config.yaml
n_layer: 8
d_model: 384
n_experts: 4
experts_per_token: 1
d_expert: 928
d_shared_expert: 0
activation: "swiglu"
moe_layers: [1, 2, 3, 4, 5, 6, 7]
router_score: "sigmoid"
normalize_top_k: false
routed_scale: 2.0
balance_loss: 0.000397
balance_bias: true
init_std_router: 0.0373
lr_router: 0.0012
n_head: 6
n_kv_head: 6
head_dim: 64
vocab_size: 32768
norm: "rmsnorm"
norm_place: "pre"
norm_eps: 1e-05
positions: "rope"
rope_base: 2290.0
rope_fraction: 1.0
qk_norm: false
attn_scale: 0.125
tie_embeddings: false
parallel_block: false
extras: ["capped logits"]
init: "normal"
init_std_qkv: 0.0235
init_std_o: 0.0
init_std_up: 0.0235
init_std_down: 0.0
optimizer: "cautious_adamw"
lr: 0.000828
lr_mult_up: 0.781
beta1: 0.9
beta2: 0.95
lr_head: 0.00812
warmup_steps: 274
schedule: "wsd"
decay_fraction: 0.611
decay_shape: "linear"
final_lr_fraction: 0.0
batch_tokens: 262144
seq_len: 1024
doc_mask: true
train_tokens: 2697000000
steps: 10289
dataset: "wikipedia_en"
Below are experts of layer 5 (counted from 0) of a mixture-of-experts language model. Rows are named gate (a neuron's input weights, with its number), up (a neuron's input weights, with its number) and show model dimensions 0-191. Each number is 128 + 32 x the weight over its row's rms, rounded and kept within 0 to 255.
Before each expert's rows: "mostly gets" lists some tokens that are sent to it at least half of the time. This comes from a sample of Wikipedia text that the model never trained on.

# expert 1
mostly gets: "–", "š", "| ", " (age ", "ș", "ki"
gate16 [184 134 170 140 148 100 148 110 132  90 153  97 117 107 102 174 138 132 116  71 152 109 111 129 141 110  32 179 109 155 122  95 150 178  77  98 117  94  93 162 106 106  79 123 167  90 145 132 152 157 157 102 145  87  74 148  82  82 166 132  96  94  51 130 162 113 146 113 156 166 113  75 118 164 144 105 108 172 133 131 132 151 109 140 129 157 112 129 112  99  94  94  73 129 147 109 101  95  98 124 135 188  86 122  82 162 111  81 186 181 129 150 144 103 128 144  71 167 137 177 139 202  56  87 125 172 179  94 166 157  98 116 146 174 133  70 134 135 191  60 139 115 125 118  90 164 122 121 143  96  90  70 150 124 123 147 120 116 125 148 148 161 126 130 148  55 154 151 203 168 148 168 111 128 120 112 119 119  96 134  99 112 107  61 151 165  81  55 116 141 164 127]
up16 [212 137 111 136 114 102 198 192  66  86 129 131 120 111 106 129 115 159 141 108 104 126 124  44 132 130 138 108 173 109 101 114 120 141  97 132 161  86  68 140 107 141  87  76 136 111 121 111 103 115 201 159  94 106 122 164  93  95 161 115 134 123  93 156 138 120 109  88 145 100 161 193 116 111 140 157 176 106 217 230 177 152 110 146 129 165 161 142 132 136 115 137 124 134  95 118 138  52 113 141 168 143  63  95  82 102 120 117 142 168 159 147 162 193 144 146 105 167  49 147 115 138 144 119 132 146 146 141 138 112 156  84 122 146  89  79 132 119 185 159 138 131 149 135 102 136 134  66 123 113 150 144 167 193 117 163 147 123 122 141 159 152  99 128 145 127 170  97 191 156 154 111 163  80 152  94 111 116 163 143 179 130 120  50 128 124 109 120 142 157 172 135]
gate17 [146 122 113 154 127 131 116  96 103  91 152 147  69 101 127 100 165 130 104 171 125 148 120 138 170 107  78 137 116 179 249 160 147  76 137 136 137  81  65 149 102 121 142 160 155 117  96 146 127 112 120 115 117 134 150 223 178 134 159 159  90 143 119 126 157  97 124 119 166 131 135 153 125 145 129  85 196 149 116  81 178  63 121 137 133 108 133 114 170 154 100 161 174 168 158  51 173 126 111 185 127 149 176 174 133 128 140  82 144 150 123 147 103 114 141 121 161 174 136 154  83 164 158 136  88 167 123  89  59 107 160 121 121 150 100 130  92 144 153 134 134 107  94 118 167 172 129 135 118 138  62 117 136 192 164 144 149 121 181 181  80  91  72 141 140 105 112 106 149 170  80  96 163  92 117 139  96  99 108 134 137 110 114 161 130 148 137 127 169 142  67 118]
up17 [157 107 143 147 157 117 137 127 175 139 156 146 170  99 181 103 104 170 175  92 109 124 172 165 173 147 127 210 163 133 127 111 150 133 161  90  85 129 121 140  95 100 145  91  57 168  97 137 100 162 169 174 151 136 151 105  87 131 128 123 120 110 132 143 189 169 196 101 113 125 122 131 143 166 177  36 128  99 136 105  73 124 151  95 107 157 119 146  79 170 145 157 123 118  80 200  58 170 151 107 115 154  95 154 179 164 105 128 135 145 122  76 134  97 135 190 177 124 115 103  93 176  63  88 163 126 197 131 160 142 111 143 171 174 149  74  91  87 170 130 124 138 157 166 124 230 116  80  84 119 118 117 103 126 100 146 195 177  69 150 165 122 174 113 101 133 165 186 117  91 100 178 126 150 139 172 105 139 121 136 122  75 158  85 154 136 132 175 130 142 159 155]
gate18 [147 144  76 165 106  89 127 171  98 172 116 119 104 152 140  97  97 105  89 191 168 182 115 176  70 140 157 127 120 134 128 128  81 104 148 166 122 117  67  98 155  85 100 137 121 123  75 115 105 114 133 102 132  62 133 179 144 125 167 111 136 143 105 180  82  86 159 140 117 115 125  77  85 162 141  87 115 152 114 112 125  95 105 173 133 125 105 129 184 139 123 135 157  80 100 101 162  91 115 150 176 117 170 135 137 108 126 208 195 101 131 114 160  92 122 131 129 121 142  94  84 119 122 199 160 105  93 136 114 107 146  97 152 116  93  88 109 104 193 139 155 118 134 102 103 139 131 143 126 139 116 162 196 134  27 138 162 153 156 101 175 141 135 166 134 150 135 119 168  92 118 124 142 137 101 127 226 109 160 111 141 150 144  50 132  88 167 161 116  88 194 129]
up18 [ 92 153 178 109  96 135 163 128 109 165  93 117 125 159  99 119 100 114 101  62 142 131 136  95  97 106  97 102 116 175  99  92  81 142 147 119 125 115 124 160 169  85 149 141 117  80 117 117 118 137 123  78 147 139  82 117 137  92 106  54 116  88 171  91 182 153 110  64 162  94 165 121 136  93 160  72 142 157  73 151  85 130 121  73  56 138 178 116 204  82 143 127  78  71 138 131 108 158 119 131  95 136 133 163 158 106  40  89  87 146 101 125 128 152 108 132 152 108 110 134 146 162 114 127 154 152 129 137 156 168 108  89  54  89  91  96 126 157 140 154 105 107 168 180 160 156 124 132  98 121 137  80 107 126 106 129 138 163  93 143 194 168  72 176 182 137 173 142 151 118 128  99 141 115 115  81 112 102 122 198 101 119 146 158 142  56 152 107 185 151  96 155]
gate19 [156 151 137 140 157 158 131 123  90 116  97  94  99  77 130 198 165  78  83 110 101 107 118 125 121 145 172 111 112 100 104 164  98 124 156 134 107 130 127 166 113 134 138 213 142 157 123 134  98 125 143 130 158 136 130 162 196 103 139 189 141 137 196 111 145 128  95 108  88 115 128 144 124  60 167 115 207 150 102 124  82 132  62 177  87 136  93 133 146 145 164  90 107  61 144 157 140 185 112 138 102 100 125 142 168  97 146 118 102 154 120 121 165  85 158 133 113  66 152 163 134 138 144 105 126 111 157 103 165 102 140 159 108 141 159 146 207  96 112 149 119 120 164 124 123 183 101 164 167 116 177 113 160 161 103 110 167 126 136 194 129 151 141  80 144  79  62 132 121 155 141  80 145  76 155 117 185 107  79 178 118 174 127 139  95 126 127 151  66 158  85 136]
up19 [135 158 120 122 121 146 158 167 169 109 167 103 164 132 110 124 154 143 103 109  77 110 168 139  76 153 165 157 128 135 124  90 105 154 168 153  42  84 170 148 106 152  94 104 140 160 158 131 122 158 107  50 149 108 191 156  69 103 170 117 134 167 141 114 125 121 135 100 119 127 132 121  93 158 115 158 114 155 119  64  76  95 117 114 119  99 100 111 174 174 113  61 191  79 120 187 108 144 152 110 144 118  85 180 113 115 113 164 122 116 164 164 156 115 135  94 156 135 158 125 112 102  98 119 123 115 121  54  46 138 127 136  96  62  84 122 109 131  96 131  91 135 138 159 119 172 142 125 171 136 155 126 110 120 128 164 130 111  79 139 104 135 195 188 106 127  97 139 130 121 115 128 107 143 102 114 131 139 179 171 149 100  90 162 144 179 162 115 154 149 188 141]

# expert 3
mostly gets: ", which", " which", " that", ", he", ", but", " one"
gate16 [126  89 155 139 122 191  48 148 113 126 128 161 144  95 138 127 118 189 170 129  95 133 114  86 124 103 139 124  58  96  67 115 115 166 143 194  95 111 233 132  80 199  79 143  90 163 110 140 135 104 127  75  88 128 122  93  95 132 146 128 156 114 151 107 132 162  77 111  44 107 150 129 115 139 102 149 165 150 154 104  66 176  50 107  91 181 147 126 104 179 138  74 126 123 110 161 119 141 189 104 109 115 147 132  62 138 164 101  96 114  79 147  95 191 147 138 109 144 147 105  93 134 135  95 134  96  97 188  76 101 176 110 156 135 155 128 156 108 101  92 138 172 109 121 184 103 144 149 133 153 142 210 116 119 124  89 135 121 148 151 135 114 121  84 129  95 120 110 138 156 155  95  89 163 109 139 147 128  81  88 131 101 118 127 126 120 114 134 166 127 151 135]
up16 [ 63  95  96 144 147 137 129 142 143 169  82  94 124 182 144 138 168 117 144 186  80 109  73  79 133 201 136 191 104 162 181 142 100 108 148 106 101  98 122 148 125  96 143 135 178  87 166 144 206  43 147 146 108 123 164 107 103 104 144 160 197  97 121 184 101 145 154 112 128 140 134 131 171 105 162 146 182 143 123 169 124  74 144 137 107 166  89  67  76 155 119 135  92 105 162 178  95 140 110  73 120 151  97 165 130 132  93 145 141 116 167 134 162 102 108 118 135 112 181 137 150 143 153 105 196 130 125  98 140  90 164 124 139 124 139 175  64 133 144 117 104 127 127 152 133  75 149 116 148 125 166 110 153 149 142 141 158 141 138  89 168 163 138 102 167  37 122  81  56 101 133 180 178  95 168 150 124 122 143 131 125 120 135 157 191 173 120 149  89 137 166  95]
gate17 [ 85 147 146 182  71 124 103 109 109 132  77 138 135 125  37  67 110 140  75 118 103 183 111  86 150 118 175 139 111 165  71 108 121 109 153  68 120 162 149  96 163 143  93 115 163  75 108 154 113 117  96 167  26 157 135 145  96 140 151 155  81 132 124 122  90 169 163 142 178 182 162 147 148 148  80 158 131 165 113  86 114 113 146 131 176 100 152 143 112 134 128 144 107 113 145 142 113  88 142 117 119 147 104 135 147  66  73 194 100  82 178 105 160  42 147 129 137 148 156 148 126 108  71 109 100  87 159 123  62 112 169 123 159 148 128 126  99 129 116 133  95 153 104  73 164 147 155  94 126 119 123 149 109 134 151 140 102  85 137 150  72 163  96 171  63 154 121  75 153 136 127 104 153 159 126 138 100 135 117 157 157 111 117 166 159 147 161 168 113  93 131 136]
up17 [175 142 160 170  92  96 192  75 168 138 110 169 112 147 141  98 114 111 172 105  86 112 106  70  72  90 138 160 139  89  42 135 121 167 106 110 141 182 138 110 119 164 130  91 134 137 121 128 157 122 122 162 148  79 159 154 128 166 190 111 141 107 112 169 131 112 117 154 127 102 115  91 146 107 127 138  95 166 159  88 128 114 129  79  78 140 101 120 141 126  75 152 139  75  90 183 168 120 124 208 121 149 182 121 166 139 137  89 163  67  78 133 116 138 156 139 156 146 127 117 166 156 117 157  93  82 136 134 128 125 100 134 111 116 159 172 133 133 136 173 189 144 155 119 105 105 114 117 112 107 199  86 165 153 163 151  84 136 111 142 208 115  89 125  94 170  88 172  61 114 116 154 146  59 170 150  90 137 201 169 163 107 134 130 107 126 158 138  63 124 182 112]
gate18 [140  55  71 148 141 206 119 134 126 175 125 129 110 103 142  98 166 171  89 225 143 163  80 138 164  85 121 101 119 140 157 130 130 134 179 153 121 105 122 121 135 142 173 157 116 150 183 157  85  76 107  53 142 111 165 122 146  75 159 114 129 108 171 103 174 128  84 104 144 140 124 103 145 122 139 106 153 103 118 125 126 158 108 197 128 149 147 128 126 113 176  98 121 184 135 126 135 141 154 104 114  45  99  93 132 131 142 111 154  71 153 116 104 106  93 219  77 144 172  99 121  53  89 126 109  67 114 132 132 108 114 145 142 184 122 200 137 148 144 121 155 163 111 145 132  96 113  70 161 143  98 136 128  95 102 150 128  80 132  87 158  61 146 122 156 198 112 166  82 147 135 129 127 142 110 164 154 183 162 140  71  81 138 124 168 206 139 161 103 134 133 128]
up18 [161 202 138 126 121 163 119  94 146 182 125 195 140 179 153 100  97 165 126 106 165 103  94 134 104 101  98 118 138 116 178 118  68 192 154 144  82 171 142 143 101  98 146 106 139 166  97 163 127 144 119 144 116 148 104 125 107 107 162 133 138  90  94 149 197 187 115 111 163 133 137 160 171 119  60 150 179 116 149  31  74 150 117  83 142 128 157 141 123  31 155 157 145 169 131 107 158 151 123 151 149  60 127 128 151 100  58 109  77 121 117  91 145 113  79 131 155 108  78 120 131  73 123 159 143 177 170  73 126 153 102 130 142 148 153  49 163 145 161 173 123 139  97 126 116  71  52 132 127 100  74  81 131 133 125 171 120 116 133 125 111 101 116 139 134  96 134 146 161 146 122  96 138 164 112 157 133 146 109 127 108 119 106 138 138 101 111 103 160  63 172 133]
gate19 [141  82  78 124  91  68 127 125  55 117 148 153 133 110 140  96 110 115 157 133  70 182 132 159 163 105  71 118 182  98 169 226 150 156  71 132 154 139 175 114  86 104 156 119 127  46  89 176  92 152 118 102 140 165 103 125 101 137 102 147 144 113 150 117 147 188 137 147 126 119 125 125 155 160 155 167 166  96 133  93 114 119 157 139  93 117  82 145 166 171 101 118 123 188 128 114 128 101 163 115 137 161 155 152 141 127 130 153  55 175 106 106 197 133 134 112 130 140  95  88  80 124 115 110 135 135  60 195 122 134 126  80 106 113 105 118 102 144 164 143 155 125 138  67  96 116 102 154 121 164 132 154  95  43 166 162 157 139 123 135  72 139 112 110 106 150 140 105 100 148 143 197 106 124 128 129  74 172 167 130 139 133  80  97 125 122 180 120 155 148 106 129]
up19 [ 80 102 190 121 122 153  44 155  91 151 124  67 126 165  96 140  99 129 111  74  78 122 142  80 124 189 133 134 136 111 151 139 163 111 172  99 118 134 137 130 140 182 104 128 119 156  64 139  31  97 177 141  97  98 148  73 112 140 158 147 117 153 117 182 115 121 139 104  84 192 137 150 169 103 151 149 143 124  96 146 100 123 102  83 105 119 115 130 193 134 163 109 156 131 124  67 109 130 140 127 133 168 129 101 100 139 164 171 121 150 150 180 206 120 159 141 174 137 144 167 100  73 102 116  86 145  73 137 126 153 133 169 151  97 153 139 133 106 111  69 175 135 112 118 118 124 194  37 128 227 100 127 128 124 126 119 143 121 129 150 151  61 122 117 131 126 104  32 136 166 146 153 154 155 100 121 113 179 116 139 184 121 111 111 104 220 182 126 193 188  90  63]

# expert 0
mostly gets: " was", " at the", "″N ", " March ", " April ", " became"
gate16 [197 136 116 141 154 145 117 130  80 111 117 139 133  64 141 191 127 129 135 126 135 107  99 103 142 149 168 129 111 116 131  92 178  87 100  83 127 157 127  97 138 139 173 126 142 119 171 209  84 141 150 112 181 116 195 115 122 173 159 168  43 177 127 130 161 125 140 138 129 109 133 120 162 140 131  85 123 127 150 111  99 117 131  66  84 137 130 103 166 102 155  91 156 104 129 127 124 159  97  99 101 134 126 117 142 176 120  92 194  83 156  36 100 126  81 120 116  90 120 130 164  93  87 179 184  24 138 164 137 129 130  88 147 129 132 149 121 123  34 144 129 170 132 105 163  59 120 133  73 148 160 160  84 164 102 152 132 190 171 184 117 104 150 118 147 156 101 120 149  90 126 127 129 125 141 163 132 142  92 114  84 116 104 191 142  89 166 104 121 142 153 178]
up16 [112 123 168 133 126 141 149 197 148 146 120 135  70  97  85  90 106 165 177 122 141 100 103 116 155 137 181 130 142 139 140 144  92 115  91 135  98 161 135  78 126 155 150  95  94 106  76 156 172 159 170 172 151 146 128  89 196  93 130  98 148 117 119 112 152 177 157 114  86  67 163 123 140 134 128 171 133 104  55 125 139 141 172 135 148 138 141 149  86  90 173 110 100 150  96 120 163 128 139 113 147 137 147  66 113 130  87 118  96 177 104 163  81 127 154 128 110 119 117 103 138 138  96 137 105  72  85 164 121 156 120  70 128 138  80 146 154  90 110 100 166  65 131 148 118 160 108 186 123 171 173 145 156  85 157 121 186 181 110 132  98 103 112 157 103  95 176 122 126 136 111 101  93 165 112 133 124 102 150 153 162 152 157  86 150 200  88 119 135 159 124 123]
gate17 [116 182  71 114 124 104 111 107 138 142 140 173  44 168  98 134 117 170  78 172 136 150  99 146 181 146 142 173 126 115  90 117 114 154 105 108 105 137 112 154  69 135 153 133 135 165 157 123 166 183  57 195 151 180 119 169 174  89 183 132 164 109  71 126 132  69 124 171  92 213 154 106 167 167 114 128 152 187 152 151 139  68 155  54 161 136 134 147 142  63 130 134 119  78 148 151 100 129 108 131 156 140 159 125 133 180 150 120 137 117 156  91 163 132 156  65 109 171 136 153 119 168 132 154 116 124 111 105 146  49 154 112 110 132 129 136 116 102 102 179 146 105 111 128 124 140  78 135  79 156 158 112 119 175 131 146 172 122 102 163 150 177 110 186 119  99 101 116  83  95 156 131  95 148  89 115 199 180 116 108  84 180 186 171 111 105  91 165 169 114 113 160]
up17 [159 174 118  77  83 116 137 136 137 139 138 132  75 173 159 133 103 149 101 131 117  56 114 124 191  99  77 153 131 127 123 103 100 189 126  96 139 148 130 107 130 175 107  85  57 137 166 122 123 150 185 163  99 110  89 153 163  57 125  90 139 132 122 181 141  79 155 184 151 104 142 110 138  97 169 107  93 100 125 142 163 147 149 121 142 214 105 156 138 158 114  78 105 103 131 137  93 171  85  83 116 150 100 138 105 159 155 115  93 128  80 118 212 145 151  74 181 120 140 162 108  62 168  55 170 111  77 117 110 117  72 109 133 155 147 156 123 174 141 141  98 138  94 121 105 145  92 115 121  88 111  99 136 130 109 126 120  41 143 151 108 156 124 185 133  82 110  67 108 126 166 102 127 122 129 121 145 101 209 160 133  91 128 120 108 123 136 172 177 128 118 121]
gate18 [ 46 139 149  73  67 106  91 155 156  78  45 163 184 104 132 140 162 139 146 133 211 163 152 121  88 159 131  57  91 113 165 171 125 185 146 133 145 109 156 167 132 127 191  89 130 132 159 156  94 140 152  81 107  40 134 154 142 174 126  62 150 106 199 179 106 122 107 152 157 133 170 146 108 136 113 146 133 150 169 114 217 107 116 115 163  97 152 113  88 168 138 125  97 106 141 149 186 133 196 168  69 120 106 140 114  48  75 113 153 122  73 108 152 120 166 100  94 132 113 112 134  96 123 145 108 129 132 126  98 163 138 127 122 155 156 104 104 159 139 194 167  74 153 159 133  55 156 167 129 114 165 157 107 145 106 145 106 236 127 127 131  96  92 124 167  71 130 122 145  89  95 102 122 117  73 151  65 128 122 102 154 138 134 154  86 166  95 120 150  81 121 149]
up18 [140 116 115 155 159  38 165  84 178 124 142 128 142 174 120 139 163 133 139 110 228 145 141 174 158 161 151  75  89 163 136 158 136  92 176 126 115 138 116 196  55 174  99  97 144 117 169 169 146  94  97 113  94 173 129 113 124 173 102 157  77 117  99 111 131 111 152 106 148  93 107 118  70  91 138 104 152 123 138 130 147 159 116 169 160  91 112 138 168 152 105  91 132 180 105 142  88 109 124 120  82 140 113 146 174 118 126 179 128 126 120  89 151 131 137  68 118  56 182 158 150  75 129 128 125 116 112 116 143 137 119  98 159 126 156 152 108 123  90 162 158 131 121 177  86 154 105 140 130  34  90  93 134  74 127 148 201 183 116 150 177 106 129 141 116 164 134  98 117 108 126 251 114 155 104 108 140 174 152  71 157 103 101  93 119 148 132 165  90 114 101 204]
gate19 [ 65 144 132 107  98 120 108 109 163 120 158 154 171 162  71 130 103 160 136 112 164 194 127 111 117 102  91 150 174 116  94 121 139  93 102 195 131 170  69  51 136 121 212 113 192 111 181 140 144 134  96  93 158 151 155 165 104 125 175 164 170 117 172  50  96  71 125 135  91 160 140 186 162 149 195  85  96 160 161 144 145 116 127  90  95 162  61 153 176 131 159 156 143 151 159 136 126 106 117 111 158 132 161 163 135 131 161 142 103 156 119 152 135 140 156 109  94 147 179 129 101 122 137 106 147 117 128  92 141  93 177 173 147 120 146 124 106  96 161  80 163 127 131 160 135 103 144 122  97 130 155 175 109 129 185 151 132 119 140 218 150  76 158 102 121 101 156 114 166 155 137 104 166 132 135  89  84 108 191 125 129 200 134  84 184 165 168 118 144 137  96 108]
up19 [ 63 139 125 114  96 112 163  80 160 139 115 111 152 140 128 131 146  79 101 185  87 138 157 205 104 137  98 135 141 159 134 138 129  71 126 199  39 102 152 123 104 121 134 198 163 113 148  95 157 102 108  29 112 104 108 117 148 119 141 139 122 173 137 179  99 101 123 165  98  78 127 114 123  91  92 125 123 185 110 133 180 170 141 135 137 137 162 112  91 162 117 120 121 115  98 106 113 122 139 165 138 155 130  99 167 104 105 143 160 115 111 116 130  78 100 162 161 112  90 146 177 130 145 185 126 138 150  90 138 178 149  99 167 128 120  53 179 139 121 146 146 173 206 131 176 145 145 130 122 120 149 158 128 129 233 102 156 154 123 191 161 124 147 194  70 112  98 107  74 147 130 134 107 148  95 127 108  90 142 112  76 145 185 113 131 137 129  81 165  95  86 122]

# expert 2
mostly gets: " system", "%) | ", " ==", "\\", " power", "|---|---|---|---|---|"
gate16 [ 67  96 129 150 119 118  59 126  73  77 109 144 167 117 132  87 135 123 146 125 167 114  82  94 176  87 139 177 114 155  57 177  83 135 158 121  67 143 173 113 151  82 234 182 159 173 219 132 105 125 103 112 154  99 197 107 126  90 162  68 101 154 116 105 131 140 105 132 152 173 132 108 201 111 116 166 174 158  91 123  78 165  79 155 130  91 145 108 145 171 102 179 112 182 117 113 114 107 191  82 118 136 155 201 177 162  99 155 104 110 118 155 146 128 138 170  83  97 127 105 143 158 174 195 116 126  77 163  94 110 162 180 133 135 111 161 163 148 157 185 119 121 115 161 134 113 119 131 141 117 124  87 197 153 104 120 130 146 153  45 116 151 112 138 145 133 105 122 174  96 126 132 124 113  85 164 136 185 138 129 148 124 127 161 165  70 157 131 106 125 109 131]
up16 [122 148 183 154  78 112 132 152 182 108  71  97 134 118 190 139 195 109 146 140 188 111 159 132 173  86 140 115 129 105 133 139 119 140  96 106  36 108  97  94 131 165 125 126 164 156 130 102 108  96 164 163 142 161 135 101 156 134 177 146 108  94 142 157  59 122 114 126 103 210 142  96 146 156 127 169 144 134  91  50 110 120 150 144 177 207 132 115 115 183 179 150 128 111 163  88 187 142 132 134 147 139 165 134 152 104  60 120 124 108 176 115 124 104 132 132  99 139  71 141 172 112 175 205 102 109 134 122 116 118 101  96  83  79 108 154 198 132 137 115  90 143 159 136 119  83 110 145 193 151 150  61 125 143 113 123 113 131 121 114 132 135 128 100  66  54 128  86 171 112 100  92 111 119 181 127 180 108 112 140  93  65 136 140 131 163 143  89  87  40  90 189]
gate17 [ 99 140 105 118 148  84 111  81 119 127 131 161 146 165 133 154 140 132 120  91 156 166 165 162  89 151 179 161 146 109 100  63 107 185  98 122 102 164  93 124 169 129 112 110 154  97  70  79 148 100 101 134 101 127 134 130 103 113 103 142 115 141 137 133 180  57 105 126  23  74 139 129 169 128  99 127 120 141 193  67 145 131 103 139 147 111 158 176 121 109 108  89 162 139 154  96 135 133 115 195  72 167 216  52 118 156  99 182 110 119  89 104 154 183 155 183 136  82  52 150 145 101 122 157 128  80 180 148 161 121 142 116 131 138 178  92  85 122 139 182 143 114 118 186 144 142 143 181 114 123 188 103  98 109 110 168 162 163 143 138 116 124 174 119 105 166 164 161 111 119 137 153 121 148 138 149 141 137 104  62  81 122 116 121 133 114  95 113 181 130 130 159]
up17 [162 151 164  82 142 131  71 154  69 154  79 104 126 135  78 114 131 110  90 148 112  99 141 129 140 176 116 103 129 159 118 164  48 159 100 127 133 151 155 153 129 210  91  68 150 129 199 142  92  95 129 170 174 116 167  72 116  69 133 128 111 143 144 129 153 185 110 104 124 141 123  72 124 112 159 171 181  81  95  89 140 121 122 159 101 127 146 132 176 117  90 155  92 115  94 191 163 139 137 146  85 127 122 160 118 104  79 111 151 103 135 157 147 174 116  96 133  63 126 150 169 117  79  98 148 120 128 180 151 158  99 156 125 141 150 126  85  90  99 114  79 223 159  96  61 129  91 150 128 119 141 154 119 126 119 102 126 127 103 124 146 158  61 125 126 135 150  84 113  44 154  94 150 176 198 196  86 130  84  64  89 106 103 141 217 125 104 171 104  92 124 142]
gate18 [ 68 104 146  81 136 116 159  93 106 171 103 143 141 158 112 111 165 130  63 141 151 125 105 105 160 115 129  89  60 135 128 119 122  92 176 113 155 121 134 123 198 142  88 106 137 162 169 156 164 144 181 115  94 144 128 139  73 133 156 133 168 143 124 106 120 171 104  82 164 109 141 157  98 157 115 121 112  86 192  81 121  86 118 139  73 162  79 100 172  87 184 116 104 146 146 111  78 101 100 108 122 149 119  71 168  83  48 115 156 150 150 143 134 106 176 154  96 140 160 125 158 102  95 146 131 102 152 113 127  86 105  93 141 112  74  79 174  99 170 157 145 147 154 119 144 171 132  71 121  80 112 117 138 143 127  97 122 137 156 132 147 114 179 145 178 175 105 135  67 101 100 146 191  59 154  44 167 137 215  58 131  69 137  99 121 108 171 139 147  96 138 146]
up18 [ 86 147 114 113 140 127 113  91 102 155 147 119  91 178 134 124 109 132 170 118 188 144 132 166  96 103 131 127 185 149 173 140 119 118  96 177 137 184 150 124 130 141 122 131 133 115 157   2 128 120 170  88 121 139 113 147 117 121 137 119 143  96 175 111 131 178 103  84  56 109 105 157  86 152 146 115  78  98 184 129  96 175  93 148 153 140 154 127  91 137  59 157 136  76 129  71 125 157 171 121  99 211 135 112 137 141 137 112 139 108  69 152 172 135 146 133 125 187 145 120  91 110 106 127 165 138 125 120 100  49  87 116 219  85 151  81 143 103  82 104 130  38 143 173 160 136 132 152 121 136 116 131 145  93  87 140 109 145 138 130 186  89 167 160 145 129 126 102 121 148 125 144 146 156 122 135  54 107 116 186 125 146 131 109 140 135 120 165 135 171 122 134]
gate19 [138 117  98 162 141 125 102 124 106 181 150 149 154 139 159 146 190 102 171 140 116 149 131 150 157  86 168 143 106  99 127 151 162 132 116 145 163  97 147  81 160 129 142 139 129 151 187 113  78 135 126  83  71 120  99 118  87 133 113 124 135 107 132 120  94 156 142 108 107 147 112 188 122 181  96 157  89 155 151  99 135 126 126 152  97 146 117  60 171  80 108 114  81  72 198 133 163  61 111  68 173 121 151  59 130 107 166 145 107  83 127 160 139 181  42  96 115 199 138 141 124 139 145 108  55  93 170 158 190  93 156 213 128 144 110 126 124 121 102 200 114 112 125 116  95 110 164 113 122 193 180 156 132 117 120 168 121  87 128 157 107 139  67 157 147 126 149  97  91 147 216 122 195 127 107  81 121 174 124 102 187 114 120  92 148 142  75  80 192 173 120 130]
up19 [ 91 123 163  90 126 131 152 110 122 117 138 167 163 132 181 130 103 123 115 148 152 142 117 135 100 100  92 129 120  84 126 145 120 145  90 124 173 119 108 157  86  71 164 150 191 160 145  96 168 163 136 140  61 167 160 160 149 116  76 142 156 191 128  31 177  65 122 123 134 118 114  99 152 125 151 126  86 101 170 119  79 113 145 121 140  53  89 169  87 198 120 126 115 131 103 111  98 116 169 158 130 142 153 138 109 132  48 116 115 177 133  99 164 129 102 135 145 140  92 112 188 127 170 133 119 168 151 107  45 190  79 180 131 151 108  39  96 181 157 178 153 144 109  66 118 107 141 186 176 155 135 128 133 178  91  99  76  95 165 141 143 121  90  97  92 139 192  85 121 134  58 142  86  88 154  78 133  74  90  60 102 121 114 170 156 158 143 135 105 102 132  86]